python train.py --n_layer=12 --d_model=224 --n_experts=96 --experts_per_token=2 --d_expert=128 --d_shared_expert=128 --activation="squared_relu" --moe_layers=[1, 2, 3, 4, 5, 6, 7, 8, 9, 10, 11] --router_score="sigmoid" --normalize_top_k=true --routed_scale=1.41 --balance_loss=0.0109 --balance_bias=false --router_bias=true --init_std_router=0.0138 --lr_router=0.000532 --vocab_size=8192 --norm="rmsnorm" --norm_eps=1e-05 --tie_embeddings=true --optimizer="adamw" --lr=0.00123 --beta1=0.9 --beta2=0.95 --batch_tokens=[32768, 65536, 131072] --seq_len=512 --train_tokens=670900000 --steps=8867 --dataset="wikipedia_en"
Below are experts of layer 4 (counted from 0) of a mixture-of-experts language model. Rows are named router (the router's row for the expert), up (a neuron's input weights, with its number) and show model dimensions 0-223. Each number is 500 + 25 x the weight over its row's rms, rounded and kept within 0 to 999. Numbers have three digits each.
After each expert's rows: a language model's description of what the expert responds to. This comes from a sample of Wikipedia text that the model never trained on.

# expert 39
router:510494518519511550475513508510495500471510540521523480499513490506527506516552528475484473507471466520474473492502484552529531502527495532468481492564478500502506493508504458459481469464519537456476526501554471436512484520483521481491515560494522508474531512503536485502509528517486489534502508476558477554485500516531501465517530492497547517458497529493514546519509507491497486512479523522477501461461497570538507530444479464487492513483481464490468472468551545508495507549496480504478457474503508498537489509515517454492499467458499475490530478496448527505488527507524506495493520521525528476461489507509524534519503520489474495493498486495506494500515508493507477514521
up1:488495502526526523497517519453506544492541476510549504493512475485517498502516535463498484497492509527549476544509498518491496477485523484497483522488516460526483477492485534462494541475473492477526498494508480464500505501503474489499510467455460476509509503501516504507504485495486538478526549484568505535508515521441526489524506472487544487518465480517518472506442540484534530463496497504487488468472513478491497480517525477537492494491506466537498519478466508512526519506484517471496516466534508523505500515457490495507558461417539498451511459508542562504458508524504507521527504526458532510473529528502518470442525539480519492533514511491483494517491510539502478507499
up2:508439508546469530496511541517556474490514514499504506496468543494532506541518507508555461481532505525463452488522529496464496530522506507502489492524521513514522495483528508483495436483496493552464455496507468501534485524493488506490451514511529501489518532481538504473505460490482489490481460496502528498523489496520507490486521536517553495482471501502556487473459507478466494538492523479472499501487475497537487539499473465483518505523494505500547512492508529473488487524543475498463454504525503462496510482480517520526472461485536508522482480492519492520515492523507487547514543490501529500465516468496500519484485483482471467488509451459558542515546553501482485514465
What it handles: Mid-word letter fragments. Short consonant pieces inside rare names or words, as in Ze-ph-an, Foldf-j-orden, could-n-'t, Sole-im-ani.

# expert 34
router:511498510502520538487510483464508482541454527524556524512509468577529496509530498469497493509497507561520457475457482499494532482506534494494438459460498455567511472483499492495485520519518459488520491511466429520506465518482542489486487487506498516524500534498537524501537537513469506542469510517561511531514479515502522498489499474536508475538513497479517519514496499554484498511503504450527512513527465483498531484485482508517513519477494500495504514502488519512453476534479519503481464481525479480506493495506477490484480476471528530522489508487499484536500479521510467498493497571496516469511455489510492533510489555479521490530475496495506494478512535548532483465498
up2:497560467496520499489440444500480465455509474492517513508500528488492514512495486517540522466496507476544472538539426521524501507498484509527518524535479544500530490504509490435539477527498508460515473508506484457506498516495495504510503506505474545512565472500513507488521516467477493511523504508504472474534474548479520502494504521446509464519482465531502552512529545510490480507494466472512483457516470477515481473490496497509464549507491525489460463520522525520476495506535507516479492508500526489503521498499415544517511502480502505528448510467519539512514492491462499468487488511499548508496486491523506487502530492514512531534509526449509498489524504510504541506474
up3:495499509478508466525469504496486491472496513518478491521469505500475488509502491493501481498443480497509527513462483473503547503521503542497509487497515544529510485520500492461505483498454512475473497542510511503496461530470492514485526517473457532519477467516511570497475515538497510533462486472482480510467543520509494503486496517492512535502502552467542557521496566509493502519489487472521528525524459564526507488545514510489508539482455521481489496530517488542529495501481475480423472472484502465488528534505468510515514468537528477503443486454512546495495478514520497463526510458518501494484492495465509500458515478526525495518546490558503486480473534502508487479505
What it handles: Past-tense action verbs. Main verbs and participles after a subject or was/to, such as used, released, found, built, ordered, required, across biographies and descriptions.

# expert 24
router:536487483444531518486499493508524483499438515496535499456489504524531459492497505499465475486469490546481473498515506496510501504476510474502443485495487476577511528536541492526487510472496506464470516517480455497518526510509509471442527554472485500531503559548545515478544520518447512492499480489539512525490469496450503516505510499528530467461489507500511510498489480544521549490484531497492539468520459533522502498471471499516483471516498463476477495506481535502485532474453519488499472463518525520500521493440485498500503509500469489500496526496445538525491498487489489508506507560516513523480492514500491507524513517485498493517532485490450476479477493517531490533529
up3:474498530471480545524531513514506503474500532498550488522523463504537497443489502491483469515500491508492501491541534485500471457541539513497456531522488512513556489489518510439467526499506510512493457513503477507493519491466489485527522521484493490465485477501544512501476487498481473467527528539517492497493495530482534505501490473474533518493474481487466535546493479481516507494539549434515504431517500465506512554499473476535546494480533541540535497446551524495493464517497505517498472527525488497496517519511474435534510503501482499535508533480468480517504476540527479516502508506479490477512479497500511495492473474474505506516477528499451503479461504517558497501509
up4:491452487483495522518460485468494483512486530480517526470477469466517493496479485519487500534504478544502506456494523496510501483497509515498511469515456485543509501532457477480505513513488491500490500497480515490544510491494492494495497603490494485532499453534508513496496498508504495508449500526490523492515483501577516469513488524511535463500478484507484478500488491500539488481486495485555536493490520529557521490496465503488513544508497522475506508504492504485508437532551559476468521507474446548513501492473504520516492500535485491521521569489481461556508442478455495470501518497452475483490461519480541476513487506491492522500490532513487510469519521493524527520466
What it handles: As, re and mer. Word-initial pieces and short words such as as (as well as, as of), re in reservation, mer in merger, and part, far, grand.

# expert 26
router:473482509475483514452485501485514479462489517510550497466467485524507506489528537453532489490485478513505467497464468515520523454524531492483492467508468493517513462501522484492474514504488487507490505525535479511490493491483525461489484547501490490522507506508533533543522516515472512538463523491517496522468476517496487476533527490519521542483534514492561538530500528518495489491536530470499501512505506530503527469498493480499507511511441513459506484499492543511489469499517495469461489454473509456551494473505471484531521478478502482525474515515455485546505476516476476528452523519511528511499436555473530513511500533504467510492479465472493545451548500558504456527516
up1:494457474504497540517539499526465507466503465494530488451458449508494507507485515495499463474527474501534487514488474518503507490478519491473518474491464499482528474518500520505538553529474511471507500525521460494462483493478516498500524520519488513555541475495511503529541473524486461521546507542512491549484506494496556490505485429529557509490503529531482488514509516507475509534523516501486531497543526456507538500541522496526513511458478500481509513502505506547473507468485522541510451506509506513501522447516495480499502497447513485466523500510508487519492491499495491504473515522524504531503467527470558479488499518550518515517509486492498468425510520516512448544510
up2:452486496499504506488513464524503501531465474528531504537504481486498497541504525462486506493489500537478495546503514532490486478527532533458515473446461504504522439458502490490505513492494501485469477489521499538525525510511502480481517549506530481542489503515519467501553517507497496505496464550515474518520452506490453528501523490490546494502513509507507521496510528510535543455496474492489495490492498525531502508524468442500503502520514493449448496492500492512478496542492504505500442483494486529533504481534524525487508469449546495467477498475466484494476483508504494480479531520481484508460506542478494534498493502473448507486482502484524538490473499585568452511501
What it handles: op/at and has. The piece op inside names (Hopkins, Gopallawa) and words like has, at, put, laid that start a verb phrase.

# expert 17
router:556471474508501563478503510516531454499495503487523501483550502527500487519508480467498498470511481568463490541502473507495503469530532492513435507505520468488511505474504448506503518500568525538488509552515483485489496561485538458484502507535521496529527503501559484553527517516474492506506510489520521523505518541529499469529491480522550514490499504516517526502512503517494533475505498499490541479506507565501517539527489491545512491523488467457471485505458492513475492495487563519499477443524522495495515487451468519491493486513481498507484457505484486474518446519516475526476550500503471497501483503532498499531524506508454512503490477510490473487518489527535486500491
up3:467503509506501527490512462487513470491480490555514520473519525550517497517475506498509539534489517534456528502499505522550509539477530504502524500474494509480496474455490490484471427507495584521493466495507501468509480544500502485493495521484535483534544527503512520502546511492529512491499475526486509545481517511512476511487562559497525483486526484498505497565494503494468484497476500460492499573473511493519495500501513508520520498504493518520483505502481557502526524510498485496532525439517422463500502481482494488520492495479494493512494472526450495512514499500476457509507550519495482473494458523544519480508474458462519517511473492457483498471495508495506496451489
up4:492506477443479506464520476463547502524437498459522491493496519507500548525527519456480481531461511492528509461485515459542460534502477512498488507543508500525548495496504503450507539507525510521517504494487493515554512544525500488491492446463527499518490478478542498491534514538532543477515487543515490515496453519551495474530493502523534490513478487500477529480495489494503445498492484507508499495528547517485517508518508493483464477491515512492492505486507473532528540521532518513515498498489496485490454522514512499524499496465542515514479481569505483513463499499524429507514507516514531477493469499474519483514499457481509497502488514501416506462532535504481509482471
What it handles: Name-initial syllables. Consonant-vowel syllables beginning names or words, often capitalized, like Ra, Li, Ne, Ro, Ja, e.g. Lobophorodes, Darling, reliable, nucleotide.

# expert 49
router:529511479551537520470481525517496488456538535478540505458533492520515455503491501503508499457501471499505484524517475513529531477531531495484482509530452493479522492496523452513455507517558510491514515541557434468503479490472509498472505469477483496517528506508516530532486516524470483538478534519507500514524445520512493485509535457511558507446479491491536516512455483452483535480490529466515515491514459539490514514510482506512499511556471486478506480471494520493513491483485514489458468448481498498520529497494505492530496467474496475504459491476506507511497482523474536519514545506486538462494480520499494526522532537488528537485515491505493518441508527515496468494489
up3:472468462516486519464531458431533513488489519517493519513494465513464524476501490515458424520505418527530525523430492507520473502497524507506482470502506516483513473450493468458526516495468523490491499500513486523519486502486481494491510489537500495496474512501516537536501517451481498533472476488477483506522498509562481504521460500506513547492540496473484485490498517500491551513499492494497481522497487507526489530468461475455490501500461499479531488495504489472493506493481506424473493508490523459518540511515555496540522510533506520501566505532500490495484518524508532497505470503553541495511470513497510483474496467509441521511490480518506524484530525484518500492480
up4:504493495465529513529517531506538496471511579503507538509497502490472510520482500522502414495517513497547491506480482499500505505512481524510513498505466512511489505469492467515521411497490547526498497474470490528493495511503504484501498530547504536474540522504508505470447498507475480486488504475487475534451449467466505484504531537501530523508480485503514510537504484519505509503536537498516488499530447504525496460506500548485508531479495468529465506514476496499538512472493536460514506478530526480504483507545520480454515544502502450489480449535498528482473502528515514485485518500522534513477498566549522493514487538484482527512526489516484518472481446495472502505479
What it handles: Word-initial prefix pieces. Short opening pieces of split words and names, such as p, c, con, ex, sub, micro, dis, pro.

# expert 14
router:514500505516509490421495492507522523508485493494560500478489511538505495511523529519505474532482487552458481464488486507530528480551521509528488482486480489513473440473533495504456525517529495471476501505574482482487476477477519484460508495532473491547525516520542523499480490521494492507493488457486496530498463525498527480487534510497572519451507494530536532495488522504569530500514491503501562479503477501469538515502461497494515505484454458503517489508477487514517523488497524496468454486516490470516572456498494501480528507492506518504506473521456509528513481496502454522498521494533502487507447512475498529491500504492483472522465472473502521469500503527524490499541
up6:509514452488527488488489531469517511460485531462489499466522472466550478518458489485478484488513449535502490510489533497490532498512487534535484458497525519494489514542487484499451529498512584437504535502531509486535499513503510505482489493560495543504519495485496491511495498502516479494525509457515479476467448492480477471543481471540501485544441457546507475474500538533533463511504499500514527445501517490517509484503536514515494499521464511498491480503518506521471461446510506523543511457508512498509526506516503481506531501479515534470450509519508499462541547506488465496484499522513517536487525524476501519530472488486491510503493480514528470476504498499494502554468
up7:524449491511462508450501501499562463496502509517500493497519493550513464473566551495522478524495490537502513487503518479516498528498506531491456465472520510531508504501510475491506491544511467469501503518448508514518464482537488463511490501501532507517492521538520502512490505503499444494474485492490460516485493483473529485534483490487526436446504471519558510534503489508499470530498470486498515453504525497526508495521433507519476512480544467521541458517499457474486466517521513459509448479513497456520528507513475482515489511523527498471477510565524466563485508487498476490514512497511490519502480516469498537491492471483464512494492501482495523448484516520497544505515
What it handles: Name-initial capitals. Capitalised first pieces of non-English names, mostly Chinese and other Asian ones, in tables and lists, e.g. Han, Xu, Salavat, Gudfred.

# expert 44
router:497552507478468490522500533467520508476466511503506498523496514529513476487503517463474519422487464499486490544464494533534534503536534506515491491502485480537522499470517473517487491486515538479517507517499456458467476506458540437463519481489505491513500508519520525505498497498454549502475520534524466543535492547468501503490513464496522521481498512479498487538521516497512548495510544472465542542496456509540531489484510517516506480477465456481458467504527491497488480494522507483486492461484490511536499507480463527495489516477557527501507484534475496485507491487493492525512526488509538515497475487557502519489567540485482560552508484506481502472470489487504498498513
up0:505486479490497510495536477481515483465449526563498517461481491462516525509528474507511483475500532503484495516461447473503517483519506533534508481507516493524426466473488492533528502499458504506528487535506478511511483489474479507524510500502492481491495520444495503519480487492481478515479467537520494533502473506493490499534517471500485525557509519511490479495489519452493510553517482461527532495474511439499488509461484521492496477490454487497469523517527567511476511497464524488497444501486465480512548474487535472550473467539504475471540529470514490464465510493482464486509483556501499510517511493510505495541515519509556522502478487480515508551528508543540484499479
up1:544496535519512493504457489481495493510530492487499502471502447500488443490498500483527480516524505563509503562494531527537491546557518505482480501504502531475515512506489471474504480481487551512511483488485496493509530510453513488481436484515524512534469485508509494513459501462432423513485485480472476514466516529478537462527488481530515476506470488458483506486513483527493496508513486483478521490517502555473510488528511448518458484486487502498464524504444504503542501495474496457528499514493503508480520466483499445491468485502509504488538512468478530440466511544507536486456477474500462491502478525522520501504494506538514476533479512488469524473509490495510494526487
What it handles: Adjective suffixes. Adjective-forming endings and adjectives before nouns, e.g. -al, -ic, -ical, National, public, local, general.

# expert 47
router:449517506509469513497490483469518530507452509536515537493480513515492488527474511465499510472466469496519461492481472499499537474500473503498493476491491468520539479486517514513530507481480529491507489489452488520504498512483539456485537528512499478511505522545529513482496512509506482533467465502565471550502484492480514474521469508544498475472479490540534515506517523435527521491509504486505546532485456600481552482508482519500455518507493502479481480481511476523484518444481488499497487487494447514554506503490454488482477486503537503466496499497463500536507525489537483510483532562480521487479477480499532545509522524478511534493477471492505517475494508546481500512516
up1:490476502499523522497537502516495559497500496495489519510485531490492489560499504499515475493497491522459461512506492516519530473499468529489566500505501504515483494487505514540471456466463528491462497513512476472518485506464509518522478497542490505491539463516494438486487553548466492507477524536511476561499491488490575422498483521494495502508469494467476500485502469469546499479491477492543508474495488486515512496474485482497479479475539535463475483500486531473481577502479504517542480508480484512512496472494508523534508521492504434509511507462480478473486501511479474508527522536525483474495509521489528515534472540467475478541504499521532517495491539471480517509462
up2:475527541450505515488515513458523507475516509510498497497501499502524444511498477496481464469493490510531435521515488467514547456485482518509515523496509514421502524521490491522518480536505546509524471515500492483491522482518489477515506494478493498508506512488524493540494544539507520522496482514518485546479537528509510489524582518488504457518484549538474543490488589504507520490541548485493517527487487483551490465511539501481520514509485452509523497514542464502486496515492476503514491514496472507492492489516491506530488538499509506490503472504555502503498466494480491548521485496473488523524522521508511462497530467481519492554495507494547474462463446504524474497524
What it handles: Suffix endings. Verb and adjective suffixes completing a word, mostly -ing, plus -ed, -ated, -able, e.g. sparkling, occurring, inadequate, Scheduled.